Below are experts of layer 4 (counted from 0) of a mixture-of-experts language model. Rows are named router (the router's row for the expert), up (a neuron's input weights, with its number), down (a neuron's output weights, with its number) and show model dimensions 0-127. Each number is 500 + 25 x the weight over its row's rms, rounded and kept within 0 to 999. Numbers have three digits each.
After each expert's rows: a language model's description of what the expert responds to. This comes from a sample of Wikipedia text that the model never trained on.

# expert 13
router:511532514494536531529517459504469496480468479516514515535446554521512531462515486471480508489547516494527508449473520515497466501471506533471486486499477539531476523465475469483516508532471483484493469450548550502488500478485532487519487476494513458485481528507485499473479495476496484489566498480496491486487531471510494504496456548462464506466483504491456477510524495501487505489512
up0:506485540494470495510484539502529495511503544472519516498482493514485472533505514500490497516469515503496510538533465576468518520525470514515479485473478522464500527537519542506525539515504475484442461537506516504503515522528523515472540505476529514484489551507511471476486508512501488503528544488537435517467490478488506523474477531509507487529514507539545540518495459511481515473531
down0:518529544472491533504482520539455512494535507530498486528498523499502473539541504495490491463461480498517461480500493494489483483540505485517474508510475505498463483530498500525466560504542486518514459493513468538539504507510461510511488523472438522539509492545519480494501521506498492505519531513469486526546481538507538496488543480511509491562498488501457486519475524532462521492458
up1:475527511501535519491488541502480469517528517459523479497509531514486480520473492570480453521508489477460502469514538484511485522492494502505508467480504514476525472442449505499515517477462507505464541487516536508495473508509464476489560485465468507547501480489512484542479482521500524552482481460471482517491516486530496506486509500456523477515484473545477486494486483453512490482463
down1:483534479474481499539463545488538541473497522512457482513532465505462484508517479492466511514547442510539496521486474526511449489492520496507504478463490521497457500508493493522491538479515506533509542496555504516472500481511519518514529468482519476508504467509486465462547507532499543510498513514500493476516492515496509512489500478495538538509545481457490537502473501532551542500471
What it handles: Mostly the preposition of after nouns, plus closing == or === section-header markers and table pipes; also include, near, about.

# expert 37
router:531504449489454521518502512484523494476456490509473474533525518510467499515431527499497510479485516518499475510507521518490461443523506475476476477507504523450551487508496514483520475535501508488489530515495550527545531498491488505491492483474509517500531456479470478480529465533501497478525465488482464476495557537476529489511536557491514488516515513493538511491469499509496535470472
up0:566518474476504463451461509505461487487485509493487529469499487505519488510528492539455467496501475511504473499516548521515496531465468455527535550535524514537497534463515488490470523494485515482463527498478506497526488525533497469496483518489482485486499489507498530476458487472469491493545453480499440512513539521471489483460477512528501496524444501512491490474491481496514512526468
down0:468479500514515493475524540490488477479492484528483531526471524504501525480499505510525560507477491523520510469515518513507512523460503481488473445480507491483509478534524498534487501485545549505505510482532484524507533509456492527510513521498487521464521481491521469478538540486497420526456518500448505522493525493527516513480514505430542511502506532510470484504527497457464459507481
up1:495478513496472497482530498481457527499529515499521517512525503482492514462459516565511550512490469478471448491500517503498503524533449570473475516505516462499488509514471514495521512503456493462515533511518525539511489511548481517537497531511494503518520523504547492523556535536483512483529503500453473499486526510496458502525494509509452518485512531506538513511540498520508536491474
down1:516497490453502538503513480546527481503517520498522523471462517492504486515486489529513523472512484521517449489503498517487529502511524471492468454521515491479497504530497461489477443467549497489475524502516457500505580455476508502482514537464487475446505531520534513496486496517441488457481468499512515481522475499536490468517497509556464493525487474493458501490485529502494484503479
What it handles: The piece and plus similar middle fragments inside words and foreign names, such as Tonawanda, Luganda, pandemic, Allende, ketchup.

# expert 59
router:515481459539514478470516488539525484502486519517489473469476534503488478536499506498495533498516504480521525459451478462472514457541494506480548520483495447475563496491466494463470521511535491559505514482462490477476507483490497490496526522484492481511469544461492486473474518498535488481518524515503508492490482488470486523504537499492447544480513480492543529514530502486499473499555
up0:517549479529509490516476501539493482461484549512515513496537506493503507518566500511468522517523501533466554504533470520461496513519493495517522454573509458538480488542502506459482515489486491507525540535491514518522537454494515498498525519497519496503542526508534536493545476516519522499580495506514534497497495469497532525502520512497520489494493495510493506472482518507497496493544
down0:514520515442481517489514516506530542521472497509483540493528529534506512461503483490503476487488479496506536494517512503485530502498490542521494524519492492522512502526493455514487506491483481496537513562534478520500467547526505496467483493468496517537470467522587495483515479496463480519481510483493482476495483520463538523498494532499541478447492500501501474521538544461484563488521
up1:496503488497479517519511549499441507482502504510474525513476493486555474505456515557556502512494521510472541510475480481552463472524470515517561535510490524528511445512489472511465503500539488485488498527481462488542486494485484514496510485490526474486517486485499503488509518502493499514523511484513535495537546485519511490475458511520512513466522518466457488495521481584510479511502
down1:530508529515550499514498532472494517455487514519494491487451478542478512480495523546508473498527529483454473494558481474496454519546479495562544505514490498521496495512511478516504490452494472473488491500452508489481511470494495474502444487492510491472523485511516508514483535510514518548548501460489497469546498545528497495456497492517532492545504505536489502493517487546482510523490
What it handles: Colons ending infobox labels or titles, e.g. Directed by:, Name:, Mission: Impossible, plus opening quotation marks.

# expert 29
router:533550505482540525527540464509474498473472475509510522527453542528508550455505480471498524496538500470529528455472533490489467503476507531481481510511466526530474502465514474471511502518476496481497486475535544498496504468456526506534472497501509463485488511497466511477470506485506491469577498468485479499465507482529497484501458545476483496473488506515469478510532499475492509509511
up0:566502461521501499500503509511484461522534508494511548509516487487506498494467564515456483505488474513522454525500498481524540511524499548486481516524504466509524419487519529478509488515513501509504510511531541531474483496466465527490512561466494483515477513511517541524503478496506512514477515500484488560489507457478516492479500475512475491517464517474498529503490486481525515529561
down0:524474526529493486507502502458503544511529488494510509474483526501509517527474543495523531462449476530526524504474482485496491507510437510514503500464534491459542536523523509509495553577451502485472473516558502534496517497507481488518524443511518475477456501493478502515490493500500494519513522516491487501487488483524447497514477477512529515470493522513510513532531460470549510516496
up1:503514535461471521487512468486503485502494513473499507497478462486494451514474492550490488482483465525492456507496548485524564505513507501538465537481519528503518511456495481478511464515469506500501504477494491493496481512520463474513490538461509473479477525490524497471573494529516522522483494489549511445543510510507502508481542496501480448507498522449508465467485497515510471461465
down1:495544531527532479494449482531501498475519504474492469515489514486504461532527492486497480442532569517527495490465492484512492542459494487494492491472538494509535493521490498552488466487510543519484510472536501496490580508442513512486520478521472518481497484488495477493489558535473494509503473490512477482474524465474492519487528518476462518483484498533517489499475487493533473522477
What it handles: Empty table cells, ordinals and numbers in stats or tables, and the prefix re, e.g. fourth tier, 10,000, referred.

# expert 2
router:468519455486488500511547502519507483455524545506484527503486504464512489523482572497496469538513459504481516490523493526496462535493480507470553534506471547495498497453512511487502544494455516476545501540505503511480485467494526505442477482518511545502511474484516489533512530529491502514528491504489510495504472484515495471468501492483510441528457468519461530470479510498499498514527
up0:510485483460499504496487514518431487508530487468551480492494487488487484513515495537527485518518516496534513523479486523482492461529515450504548494510495531486501480472508504518526506483538507521521470511518543521509542496533458489515545495501491513486536499530533517582532531499482552503485515513501522483502476506487481472504517520520528500509449516492524539554445532519486531497489
down0:507454447523497538512507527513454446514485534487469544521493478522515494494548494504578501495499489522509505526510510483508495492506500507544508521493514514505454538504485505520470498490503471533494441501540486520483518487474538497476472487509475502479507555531483496484482512498471503479508504491543497492470468489474522489481499524529478504519470504515462473446528526549558473510501
up1:487516539546517527454517533493489496500477515515455484514496497485496489529504484541504496510502490525461486502500510448531532488507548460520538500516514503520443527538454491506475510501500516499533513557512538541501507521504477515474458526484515534469472530439514483516499502495529518486506469549491450495510494553491494525484466488476515505541523510502528490488521534517528503538491
down1:490494494528497518489534490503480533489512492450556537535504478430462505533482513509543511502510462541486471488474461508499492484493492475523499509466512470501516535486515480519483504506491486511506484508544498491473486507490476519444471465496561520481477502511487530469544469510505496535491520497518522502509456462511542551496500510474564507515506462498557513462497500492498499480527
What it handles: Short final word pieces ending a word, especially -able, -age, -ear, and measurement units after numbers, such as cable, cm, ft, %.

# expert 1
router:472487531530476520511496557504513501486523465497494521481501509511521495476499491539446449522528476492475460527484494482506485480507513468468524491505556517520530512517517498467538508449465477564491454475507503472484518502500467473493486487486505525544497523514514502475533444514477512536531525506479526545505534486521488530498497458532543496493501482501479515545504491503459526520479
up0:515503466534479477485496478487501468516477534479516511485542468478463494540507519489504487498527511443496540503526505488466498504484488520456515516477521541512510486463513526448496467495491506454538477501493496474504483492507484462486521491529543460461511475541495570513473496494530479487527506506493526467504517474536518505514455486545470497498492487476451454457504515532499478530523
down0:549529470475489515536549451518497552507508524525519476525431508521540510518493488469475466484459507544484495502496507517485496479507455525495485536497531499509515524531446558470486568518496510504431464490504510527470481522494488532471491496466512500503520492506505461463499493514534489482505488500483499489472494506477527464519494509481497487480512505511504480473498512462521532521503
up1:482531506529498513467570541502476489486492494492492532485480473526532494511491510518494493552438487503523521506473482460500531506434515498494464521436481477521523483459495489504529492517478505484506485522514498500468523473490542503517521528492515484488465416490505533506532509483495483485429522498498496507489452476482494461489473496470513519472474471480487497525497479510488493495515
down1:498514465488458457487476482502470485539484497485491467498479522504468490454470490478540468474498480530486509495441512544486489499539498487510489481537520448450538507519540487460497524519507518496516506524535525485530498498507490531473501487516525527477550511488546534492512548494529492550532505541496496489568502481499525467491515545531487517474490495480523474478498506496489493507472
What it handles: Function words inside verb phrases, mostly infinitive to plus modals and auxiliaries such as would, have, been, not, into.

# expert 33
router:471525512518523528513477555444510537482447535514503550483501523516481485484521500492498507504506518478494506448454517485517499504436492497496473494460475528480490458503522492475511502469462503485501517522503540504494551462479503524519519476478490523495499474476518495485470518509544476493505482538521473494513444501454525497481541480458490473505485512549520530450498509487537503506499
up5:503527511455494468508469547515484482494500529506507498490472490454503517519465522494448522495550485497467488534516507548544481482499510485529469522493480521483489503517483528504528492536465537509513499455530497485480495471487470515550482504430467513471511470478534522461520533483480504505524529482493446503550476492489499476497520454493468466469502517515501522487523509456471499484482
down5:505477471462490514454491511513531493515528532518479513479488514521499520542491533458454569503499497528463527549494474458519534488480499456492502497497460537477503494509513520560487458503534506434480509507504479462487500525503479482461471503545490506483506518486483496459512477499456485485526530505487474494539518476477484505533482467481518499469487500497503440519498491478484504468503
up6:476507479507507478490493522517533471491492551483499486581540500506471458554478484509487514505503524528532523488486483497528491508503503493489497501524481529492483522478476507479515479484519488498494489544470534537502528502533517506545538504429504540516476520508467492503482497495510528518532506501504514496510467535550514533437481512524512528547505516490476487513486512511537497426468
down6:539459504508531475525488548503528547531492507484490519451515525543496481450521486498504502525484475459474506449475478468500500549488480503510518474530485449501470492553495493487496505492529513485492517497480467511517507474526519488507529519528442495465514542519492517520516477531498443524481506529502500518485490546449518476503511487519530497502469516534533504463521544518524505489496
What it handles: Syllables in personal names after an initial capital, especially ill and el (Gilles, Gill, Dhillon, Daniel, Alex).

# expert 18
router:477489509460507507496507486490513526531548509512506487524487502473489526486478460562514498516462483535487500476490484465521523490525524490500527501505522520478589521507522519467500500534503482521459513472492511503436508535508485487471511504547469540537476516522497525487488474455478488511508496494499509516572529480531452526450479528472491498498518488508468511526514512485479475526491
up0:493474503503481469500480500515484522501508477493471520449525525516501484507469468469513430487449489518557496515498490509495530444507539486484518533464478520506507448518525512460447504513504477506517461460508486528500502472512515499486486474488492543474524470500484515505531487492503515531487497487525451479520486490532507471527550512496443518471461526504495463481467483519536469509480
down0:509466471538484468487503483525528531523509515523527531519521494468529467579499537509479475498516497497526477500549487512472468485499461487475500527517493503474475509488485503487507466520529512476497501452468458533488469515467504514536518503518489453511513547501547529554508494520472509492428497502530538536505483524524493486489528506496486485477501511491471479499465512509513538487456
up1:478518522493524540467491516497534518454536477519517458505542512517509496467495483497521522508504513457478541482464481514527507480497481502513507522494499480512513537480532483508527495502500547504469521533443520485507523531513535485492517498509492460544520486551556517479534538491453513507506522535457485493500486486454511488519519562473536538510494502535482498497530529462536519490512
down1:544514501451478473488481489479488472468500493518502459534465473474499505446479537491500469508487525533492465456494496506506477457498495528511528529502532512528517475517507524496527506510496557482492481519511461514516489487498494509488529458488492535504476480501446521452541491490452513490501496498454481560431504505478475481503508453484525462533492478489549487518502524496490489500511
What it handles: The word the, and sometimes its, their, his or each, after prepositions, e.g. "represented the University", "of the Rif", "The third phase".

# expert 6
router:498503500527478574518472489522525478518503499490490473475482472474480496467518486469525477489477469494481528493471504486483561504475466543474502498460473527539460531493517483540495520514472469462468483508532473505521542473486506512505505508468497531485500472473490524515493524532540487482513532526507484525502477466528497479509550493524455543506484468527492505503475515525523432515519
up0:519506520482487504532488525501526495479511501500490481489521478512475478527517514472502495468522507502493494442479505480485481513509493522540540533432542465514492509482475530572517456524468529484464508527476481470526496504506480548500543522543546537496528510473514535492509482491492500498494520516499533533481514481488522469474495459475479471480471511474462528427496496476504503525488
down0:517498494479480525502483425457539508474538557522483517486455516505468510500527490513503451517513475508487534494508482505527527506471546559535463533498485504495509520497455535488478524485488545492543489518491459486482493510491482513494526494498500474517485485490498502501510490516482477490499549470541519491507493505480439528531479457514483481460505462454530490497500498542508489525529
up1:558475538461472476475512511539491510491554468492481497489517472501490452459517495458475485509453504503469492549481529512541512505505479466515524525518495528501508508508468517514494471483501499487519551520493498454459495493502505490483491481442492524515497476464500467490529471521461461534451486492511493470536509515480576508484492481528476522493480512517504536486511504493505543498495
down1:467521529527503467500521506512473486506500517429531495508480478465508526459503546511509538490479505547470482497495460504461486442533533484522512496560516502517529486506501523452504493501460478469502462520518508476478504478477512513537489509512478496490447520504488526515512471503504521537514489500502552459472518534501522479472490524516543522541504500460499535493505512506516493473451
What it handles: Word-internal pieces right after an initial b/B or sub, e.g. b-ail-iff, B-ever-ley, b-ip-artition, plus Leg(islative), digits in years and IDs.

# expert 43
router:488573510482509514518516511531514550493475481472505511557476502461479467494520502501486506471487504502514472503517502508545505516500459502490546469540478526590464481478481498531500508531489516463524504517515499470524506489489503524511480549468490462459497510525466490510510472520501465547534482490490446479507488456470512490510501499483492499535458473531517520515508515511496528487499
up5:549528456469512484527497517490517490552510502481488533450506493450464517527500461534501532465493488504527489535505517532523511505500476490510494460506471502523503539501495485473494474490488506503481500513498523498443492520474481501519466472482484493492505543525542471475532451494501505491530472523517504491547462520458513482546502492477508501520485484511503552492469551486477557478455
down5:523481514519537518486432477510486494510496463480523489467518466472468466506528502515494498482507474518536490439511531473534469537477519491521469467499448536480535530506561498521466512474500487496452520483515488484494504502500511507527509529484528493515502542503490541503529520475519483502502534519503521518468531503532530493520525496486452457474499492477478445511522445479502495483515
up6:529490509431455500494520492472521491473535480504475515522525513492490453500526489513461511479507509506467490505502529484483494480514496495495467526525533517525499527457496522527519519449482482502490526495488502512518509478542475508492500500469542517504537480511531519490543446478474481500518440520442507498513506475486471507491547511553489500473464488457458483455490503449473532495514
down6:511511457465513506451554513482466492454520504522499547507483527477507539556503478518473504513548491470531452515451487469474490546460484531472470511515494526520492495515495492533509501500479542501504495520522490480513523469540528524514483527481513494462513491517482489476495512518497496527493529501458520503497497483472505519495560517494447489489518479457491514465484560524509472508482
What it handles: Field-label nouns in infoboxes, lists and table headers, such as Preceding station, Location, Candidate, District, College, Team.

# expert 53
router:534552505482541526526542464511475498474472475510511521527453542530508550455506480471499525496540500470530529455472534491489467502478508533481482511512466527530473502465513475472512502519476497482497487475533544498498503469457526506535471497501510464486489512498467511479470507485506491470577499467486480501467508483530498485503458544476484496475489508516471478510533500475492511511510
up0:530487535515499524531508497516523535477476497509510483546533490474477434467458530512492513528491514510489462517494486465503485532472493515506499505493518537485499457525491483477507502484520515513509563474507449468480469498521501461503511518453496477480465502513483462527536500490507504514448539538508474483502503478528502482505502489535472506522528482540464468474525491477501445549545
down0:460505482521515508472491490505547501462469540554475476510483491546498505500487469478521524508496493505552492477539480510485534532510438545550449505479501491493495583485484494485500567502510511521539528532515482501493497473476514494523502507501534470508491498456525509540528493534467500529483517517495503482482521461547521515528502516480519488502537500489514487468512499496484494499493
up1:460497517503474457542450545487533501519512508451521493565511486526507504530486510512520518475486495576437471481512480492527510497501456491525489500510535473485476512493556507547510497498531491485496507463509478493482492479484517522521528497517477442503518515497504513533501487463498498465482465452518507459488501497475511483475477516533502497529481487499532459530517525472491502471521
down1:513532455517471512507501466490453499514520526491488523481486521529530511536501471502468496470498532476497532456492490495535467467500478494493480474513515475471487507447546495500540519551489482506538494531538506489467460465525470470525520517530523487508516534516489528482521465501529527516544461497456470517486514509485462516536514495493495465533496496534497458521562529490502507497526
What it handles: Opening pieces of capitalized names or words like Con, Inter, In, Par, and first names such as Michael, Red Sox.

# expert 51
router:492549494543526477479541513507490490499491443490527471499539491526501514508513523480509475438499525542466503490473505499498480452471507537529472449524504511516521503508509497473501498520540539515496478481509451514508473504469532501510474522512521529513505518482505539494489517489500497481495487450496462534488528486524554511459517537495487531481543473504546523477496469470498526482445
up0:457478499453496462523489534495488495458542491523488519504526478515472481515567497517530436462520469489452474501500508559532535478455482487526494497526531496483480476512495502502493517540537497467485479540521484507542516493506513484502494531499487517513509470505507500477528500495477490527507528501524524510461503456486528499481523509508440471484491491543529534456487479492495486491457
down0:517521488528558544518508481485506504465515480527464549496492480495521486502472472524467544478493482488531482508490549515479551499508470465465488459512479468477539504506474539489514518479500535512525516489468530480522563484511499506526469461489456492467477476455441517477512473499514515480479558517497485498525492528485517523496526488537480508519506513499489497506489484500509495472552
up1:502556487477488526491515518534459515512499471480513440521516498477491499498505510493494503518479467515479523542507506495495482486499560525516465434506560541520538486506492485467499488507539525475484491491499491547497516571510487536489492461501505532561496518497521461496473509554518497492487507552512504501496503499488475524503462498502477496549480485510530462510470524494492517490534
down1:460479504512531462485492486485457496491515490475478504518499514469476557520481464493493541482493475515503537514477466517501478523456494467532559536503515543484540499507479503525536507475483476500509521533469485481481441492515535512478492510535510443474489549516509536491514492518525483515520530513501505515511498521509507463470546479508489508494480516459483537490518529534480464451474
What it handles: Final or inner pieces of proper names, especially places, like -ol in Bristol, Claresholm, Crandol, plus York and -ville.

# expert 41
router:487508486493506438489464531514476482500501441488526478482563494503483514451482523479492484462499530505466520492480521490473499504491498516510527497480490514495498441545477549535526501550479484480496508535464464531528457503510493529484528530501500447497515504489501484495486505466482517483518560508547487507544519522518495465497503488500487533489482551490517519482521494555512494482483
up0:489495519517510495472504508492510468500476485487514442550488503493559493463454515497490505476527470476449495531518453484524494542468513514471498529519509515471531466515500479510513506488450459519505507507491484456518523487521496494541487488527495566459551495517470494489512481476461506477503505524518528498481481483495513470478478459441528473470505480507479493506492501547468533526518
down0:493523498505531481501469565506459500508448520469465528517511500485514518531517506490533472550475495516481520491531516498531471511524520465503494529480503463515506500493492503502512456469483488522453499518506494492509514532503450473517518506493467480521506458491513515495482499473559487487493500455492480493555529468535475463533525544493495473464496460505518514523567506470496539490473
up1:475523510479519498517456558501495494516539466516501490561498477514470485490450482550494513492495487504491473498504497509480474447493487475506490466505515513459511501472548529498506507502512505501490521508498556515558458513504508544509504524481527504510506500538514471459482508515523494484506485514445531495518472474439499480467507509527505482455489516536499453481500540484535550502535
down1:540507513509526486520483486532489488485514497469518459490488480531509438501471500466542478513518467519485494490468480519516535485512467485475483517501437535547519491508487509499440500508489491523489496501541521496467471536506540556504461511498492525520512499582491511513537474459460495470498518528462490478483493523529466495500497488483517511449525480472477513487494541522501508495498
What it handles: Verb stem pieces right before -ed, -ing or -s endings, e.g. stressed, divided, attested, presented, offices, changed.

# expert 15
router:504516507496508507520521502447467481494468492502494475498515480485531490497511487510501503519528508466534536458488523509468509542444459527473521501499460495504494471481536454476505508468483523506501476523528463567526531493500499525514488524500550457464470469495532515509512513521515468481490533513537523529461488455431475497500512528495506531514461530511509504536480510481533472521499
up5:485509450464493511507494494471499532469544488450526441497465462500520520530487507516466508495482504457481505549520524508474510535500515514486480497539505503553522503485464548516508513520531505475550484467490519500534527482455476475459529513482504454519537536496453508493506503502518507515505490502522496556531517508460510504501507486524477498504482482485463547505518504511487537546504
down5:487493515477512537532507469511519514466535511471547502488515522489525545552494493483475526529504499510453528527489503532472488468483466518489473506511482485506495504493514543520541519537524507474483491499468469500521515500511500566467476485491493515535480495499547477504519477543442553516499467520514508487510483515497465506472469520512559513490507481503430489501512533457525475512498
up6:511541520506547523512481490468496492521479499484481496501510502507550489514469460575515452482512478458477507523506462471515512513432466490476502527466516493493506508537495472490502526441522502525506455529519499517488466482482467501488495546510500496517467476481518522528494488483503490520512501515504533509563481481513439510465443527462493505507516530512465502501489484484514506480485
down6:469479477537504520523553479531515468494486535512516484465505474524532513485540535550530529518457520490535497513476497538494504466488574494516541498497482461503506505481528520521536546473499472516508518489518518510497462485533497516489490543513469498523538446507497471487523525534513466487488513555506475484522464477476542527487515539531468480484506509498486494520502515518488519490499
What it handles: Odd mid-word pieces inside foreign names and proper nouns, often after a capital N (Nagesh, Ninja, Nannuzzi), also table fillers.

# expert 36
router:541514534501489523502516527507465494526519501494510482502534508441556443522521515514521528483502520501521469475509532454485501500497540489543470470501495477469504527494472501531493438501488489483528527456474482501471520524512515479505492486477512486526501553495490475528516474492459474481509558559508499503477511484459505470498518498536480510513468499524523567540502511519503510518496
up0:475495508504533510485500547528493542481508511473482504480510523489535522515499450490417511498475502534532459499495490497451535481531538471473518506489530531499494449493520493491544508470492477456485478481498504499480523509518493493483478511494518485507483554498461496431556510517520499503454492531475472489521553529500498488521514489483470491493449472516523484507511491501479536517505
down0:469486529496467506512493499454515476487491535498480540503512538489472486515498547486522501530547548447489523497535480505475494517494515518462443494532463490488451517453490482509512499494492488538502473489493486466477528530474447520535515439478493536519489514507509520529471507508468482509544467468528478519505514509485484505520510514500461523507479522477552526481505480530527468478504
up1:569479507505499525505502457510533482521500449476506508496497518539469502532491490454507455509484449530453501460493525477503479541492546517477501516490555486527521505488486489475465507514535513500512491515503510525469475481496488524540507521471510520499478482512501451451474521541527463453515529485495501499496497536486538537540508493533496519497482504509537526472492471502515491538534
down1:489539495515525510479499475470525504470489507524492524472482495504510462504480506513563482505469537541552532513519513492471495511509479524475468470510509531518526473497472464512469456533471491478525549453474506498513485484544518549511512520503498500462489502499506490495517517489480481475578483501518511498504429523519495505451470527491528475530513523513497508522516501491496442521469
What it handles: Line-break tokens ending a table row, a heading or a list item, e.g. after "Championship", "Medal record", or a trailing "|".

# expert 23
router:498507510512502502556543533475544505462481474488487518456504494466459476473510493483521519476473491500492513426498500555477520487522500543511469525501490506523508475539512487532544503480461451496468538503493480534488537471488523547503537496525478432484502474534508527479529519478489502485528514489500485500481534512497506468513519500445527457480522490523492488513487501478495494489484
up0:491520536501531479498519541529495482502513505447504505504549485552509454527503467549501521506522455491485536489547490469491510524501520501527524457501486524506505428502481516564505508505485477533474495499513522524453533477471516517509492503502492500527448499490468536485520464455444522494512514505471501517524526474498499528478483517461500457477524500510510531488475524503483507518494
down0:498530474529516499496484479540491550522506505512479527523453504510499522464529513535465493519505532513530518476464524508483526458512501465501465458454485504525501499473510475513491505545510512485497487483472486466514552556485546449512507520493487499516474506516502481543538458482519492440468504535512475498521490477464523485469478473468467510476481506501507508503450491516480491550505
up1:508535520517463507575541529482463516470502518527476476503532492453523446465511502499505437564466495496489528447502482489472519511498544466502529479520467506480490480523471519516487470502488465509538470500496526509503513512546512477488503469497503486506505441484554493485485475483520496502515510527472484509528486488494505500494490507481472521507488503473494487491489566504508496499546
down1:502474486525465527555520524520498514516475465456480502471486515501487496497504459501490458487470482489501485480521532533474499532528531497488575480482519445515485458487440528514474525500482544496450497508482486528516520502506493496513507500511529496491505534510491510471539473531520514495482502473480448518507540511486498495514543551465486507518495468465497462521550515469474509500517
What it handles: Mid-word fragments, mostly com inside words like discomfort, income, comprised, Qualcomm, plus others such as Additional, Downs.

# expert 61
router:476480477502479493487437494477488519517512458504467524478487471509512466484490550518499425508510495494522472492569466485534512506447474507499495461519514460483466458525456511460529514446525486495531464505505487523495507507491524473498503500497497521482501516503529521505484518526499477519520505508496487501552489498525537550537490507526504481513525533484505516498531481489430500499483
up0:512472497520516471494497549484510494505521505482467484483486532472523508463519548540528526472485496462538468487512508474483499496538488481508566487455482468488497515531497502466494475488525465508523487500450497498478521500495521554445506530512512484469483518505531527497466513480510505463444501518488488486460511480464478515488476452518472479558493527550490514464520517495488516477486
down0:512510496508546542486504520517497531559500501520525458498470517505490521510479509493497500498507496511493478501464490546478472495583472484482512520460531489525481468506499530501497489513523519486521501494433487460466505492489505515557452495541527489456523510464487525504464488473499523450473476486559520472525494546547513523512480521518491503475476498499504509484482479485502492527531
up1:533479474485525514499517499522520521558486469484497528488510491515474507474510537499510483495483506521522468582546530500486519543508493542505536533523517492514494505495496510539493479463498515545470488522520488484490516525473479525533536485499483481476465489512523498541502524477473467482465523477515555517521479499482488491540520531519514562449520495474519523505554496472519511525479
down1:471447503535467488515505538494516475498508480565466517500517514530529495520476505476494538509525499511475506470501451501468508449511488495511492504530491487469463517499504519498466533485495483532512523457453466524508459516517488486483520522513478521485561502522464500529513538479536478508505504497502493428514500489503483535512462437493465475472458490515503492525513482543486509506484
What it handles: Final pieces completing words split mid-word in prose, such as en in chicken, y in wealthy, er in better, ong in strong.

# expert 39
router:532549503481538524527539463508473496472471474508509521526452541527507548455504479471496524495537498469528525454471531488489467501474505530480481509509465525528472501464512473470510501518475496480495484474533543497495501467456524504532470496499508463485486509495465509476468504483504491469576496466485478499465506482528496482499456541475481495472486507514467476510531499474491508508508
up0:519504490527497456505467509505491477506532531481473532504526472486506475527499522532478475536467465509453492524537492448494501437492507492509507487505466550506510499541503545470522472452537471496497524492494510461545463507539444487457486491491536503508529510548493489501532493485502489520483514510517537520479473488505527509475497446516527511502503490510527550497479514515490495551505
down0:489506531512551468522461504475527454481509485536519480510509508452496471474485481486499509439521479516532533483516499495529521510477500549510490491500486515500490526518563534439501443513485499494522498473514512561506524508528493498490472498446520527461510498469490491541544505505487491471498535501526515507483502553543499496498514523479443516496481479490482517481512511455494512481496
up1:548539501548482516501495510506509464526509469524521490488510473499516440480457515524499503487512511517507502535548479515514535501453495542557489511510498483519466472535542503525539479493526538455506498531480479520476499506500487511463508507484481504472515467525527525517546485525473523510488506499512538499510508534497498491455496499535494508528541477537493569505499529490469449525501
down1:564553498513526447509493501489505494539491479511476496528467514504540506532490486512521514492485480482492494524493503513503554543476541481491541517500521533518471476514515535530527479531483545503488490472487505493466523500493512489481529506459542473527536491527511456509474490458504483492490516458523541525515539498528494462518468509543537467464504461531481535491527497504501496530476
What it handles: First letter or opening piece of a word after a space or table pipe, like c(limate), m(emorandum), pro(tein), and zeros in tables.

# expert 11
router:531548502480537522526537462507471496471469474507509520526451540526506546454502478471496520494536495470527525452469529486487465502474505528480480507506465522528471500463512471468508499517474495478495483472533542496493501465456522503531470494500505462484485510494465510476469504482504489468574496467484476497465505480527496482498455541474481495469486506511466476508529497472490506507508
up5:501526527451520462506502486534533460494490538470504514496531505514489474549481503530520501523488488517494515483517458462437514520521515506528507503481537498516507503507444508492490499513457503515514497493490525513496487502579482531542484490523485497540515485477480509504539473468501551534447557504491527515509485551496513506480519484496507450529497493523548504519470506483499532501479
down5:522560492514469485466467494485500491488492499476517525441464510496467514508454509478489498474514515509506447489542536504493516505531493520537518472494484511529474482491474513519502563477525491458524513529523538487494517502489459537469491488422480512525487473518533496510524537521492527509466481442481504508489528496492543500513504501539520526523489489509460519487470486533482525524482
up6:517502522527532478499512491492521542499513510475475501490538495513513455504455493543476461540475486542484497495516558467534527494526503524513486510483544537504508502537489533502524535482540515547512508523539495465485533467511495472526481519486507485485500508532505466488487465516519514484462527472484486483500526480522523537477549474482494522533525517480479516514450559493470537522482
down6:543452547460509528480496493457518459501506516489485432482489477478515466524510482507485548501511514506509491502462524471460516481487532485514477463533461509521466460493495524521473492457553534510475473507507506456515490533490506511503472514495496473516473519494549526523533492528499505486455537507523503499467451468487511509489526489525499540543504450493468501505507489514518506509506
What it handles: Numbers after and or inside table cells and dates, e.g. 24 and 25 February, mills 2 and 3, 1563, plus the conjunction and.

# expert 55
router:534549504481540524527540464511475498472470475509510519528454543529507549456504480474498524495540500470529529454473533491490467504476507531481482510511465527530473503465513475472511502520475498480497485475534544499496502469459526505534472497501509463485487512498468511479470506485504491468577498469485480499466507483531497484501457544477484495472488509515468478511532501475491510510510
up5:463465489538528489451507532528509490479469505478528511492509453465504513519488496549465488470528468483506482486488471532546496529535494488510498544493505473514528486502469513499540505484483531535514502497487510494475542520528489502508517502491513491492483511479490500509504464457466524498537536542515494438521486467483462459535504496548487485519517530536477512536463550466494505460510
down5:493501460525448511489510521521503497485485503474465521486461515497509510514487552525496475519454496462461490481513523535486496472497501503499500495463455480479494523478486509482447511563490487468499494484487506477489502470463477479496498523495476481494486540486515527516517490444480468521507510500506526515576532550538500469514486503507530551527499523508528513493515508443479496486562
up6:548479494490502510517491484519510448510506502470489495519553471495518497527508520523524505531526484522517479460516457482549503506451479479502490486492511551506475499515508531523519479515480511472507465477491544530490506517510502534472500497516482476469562516507496529514500536517501486501453476515473530482539537540502538500452473482506493566515457459472502494531510531535532489520511
down6:498498474455489461501508491463486477487506469509468464499482472493541441504513457490525534499469497462528471526530489502480486499486440504522542481519518550446532530506523449507542505523506481493497461516491466529554500514504508446493525501493481514530477531500473482530498530488483509536474529508483495505540496523502499487476462479464510488478498480508481508486482504526453494467482
What it handles: The word and, ampersands, commas and table pipes joining items in lists, credits and tables, plus odd single-letter word starts.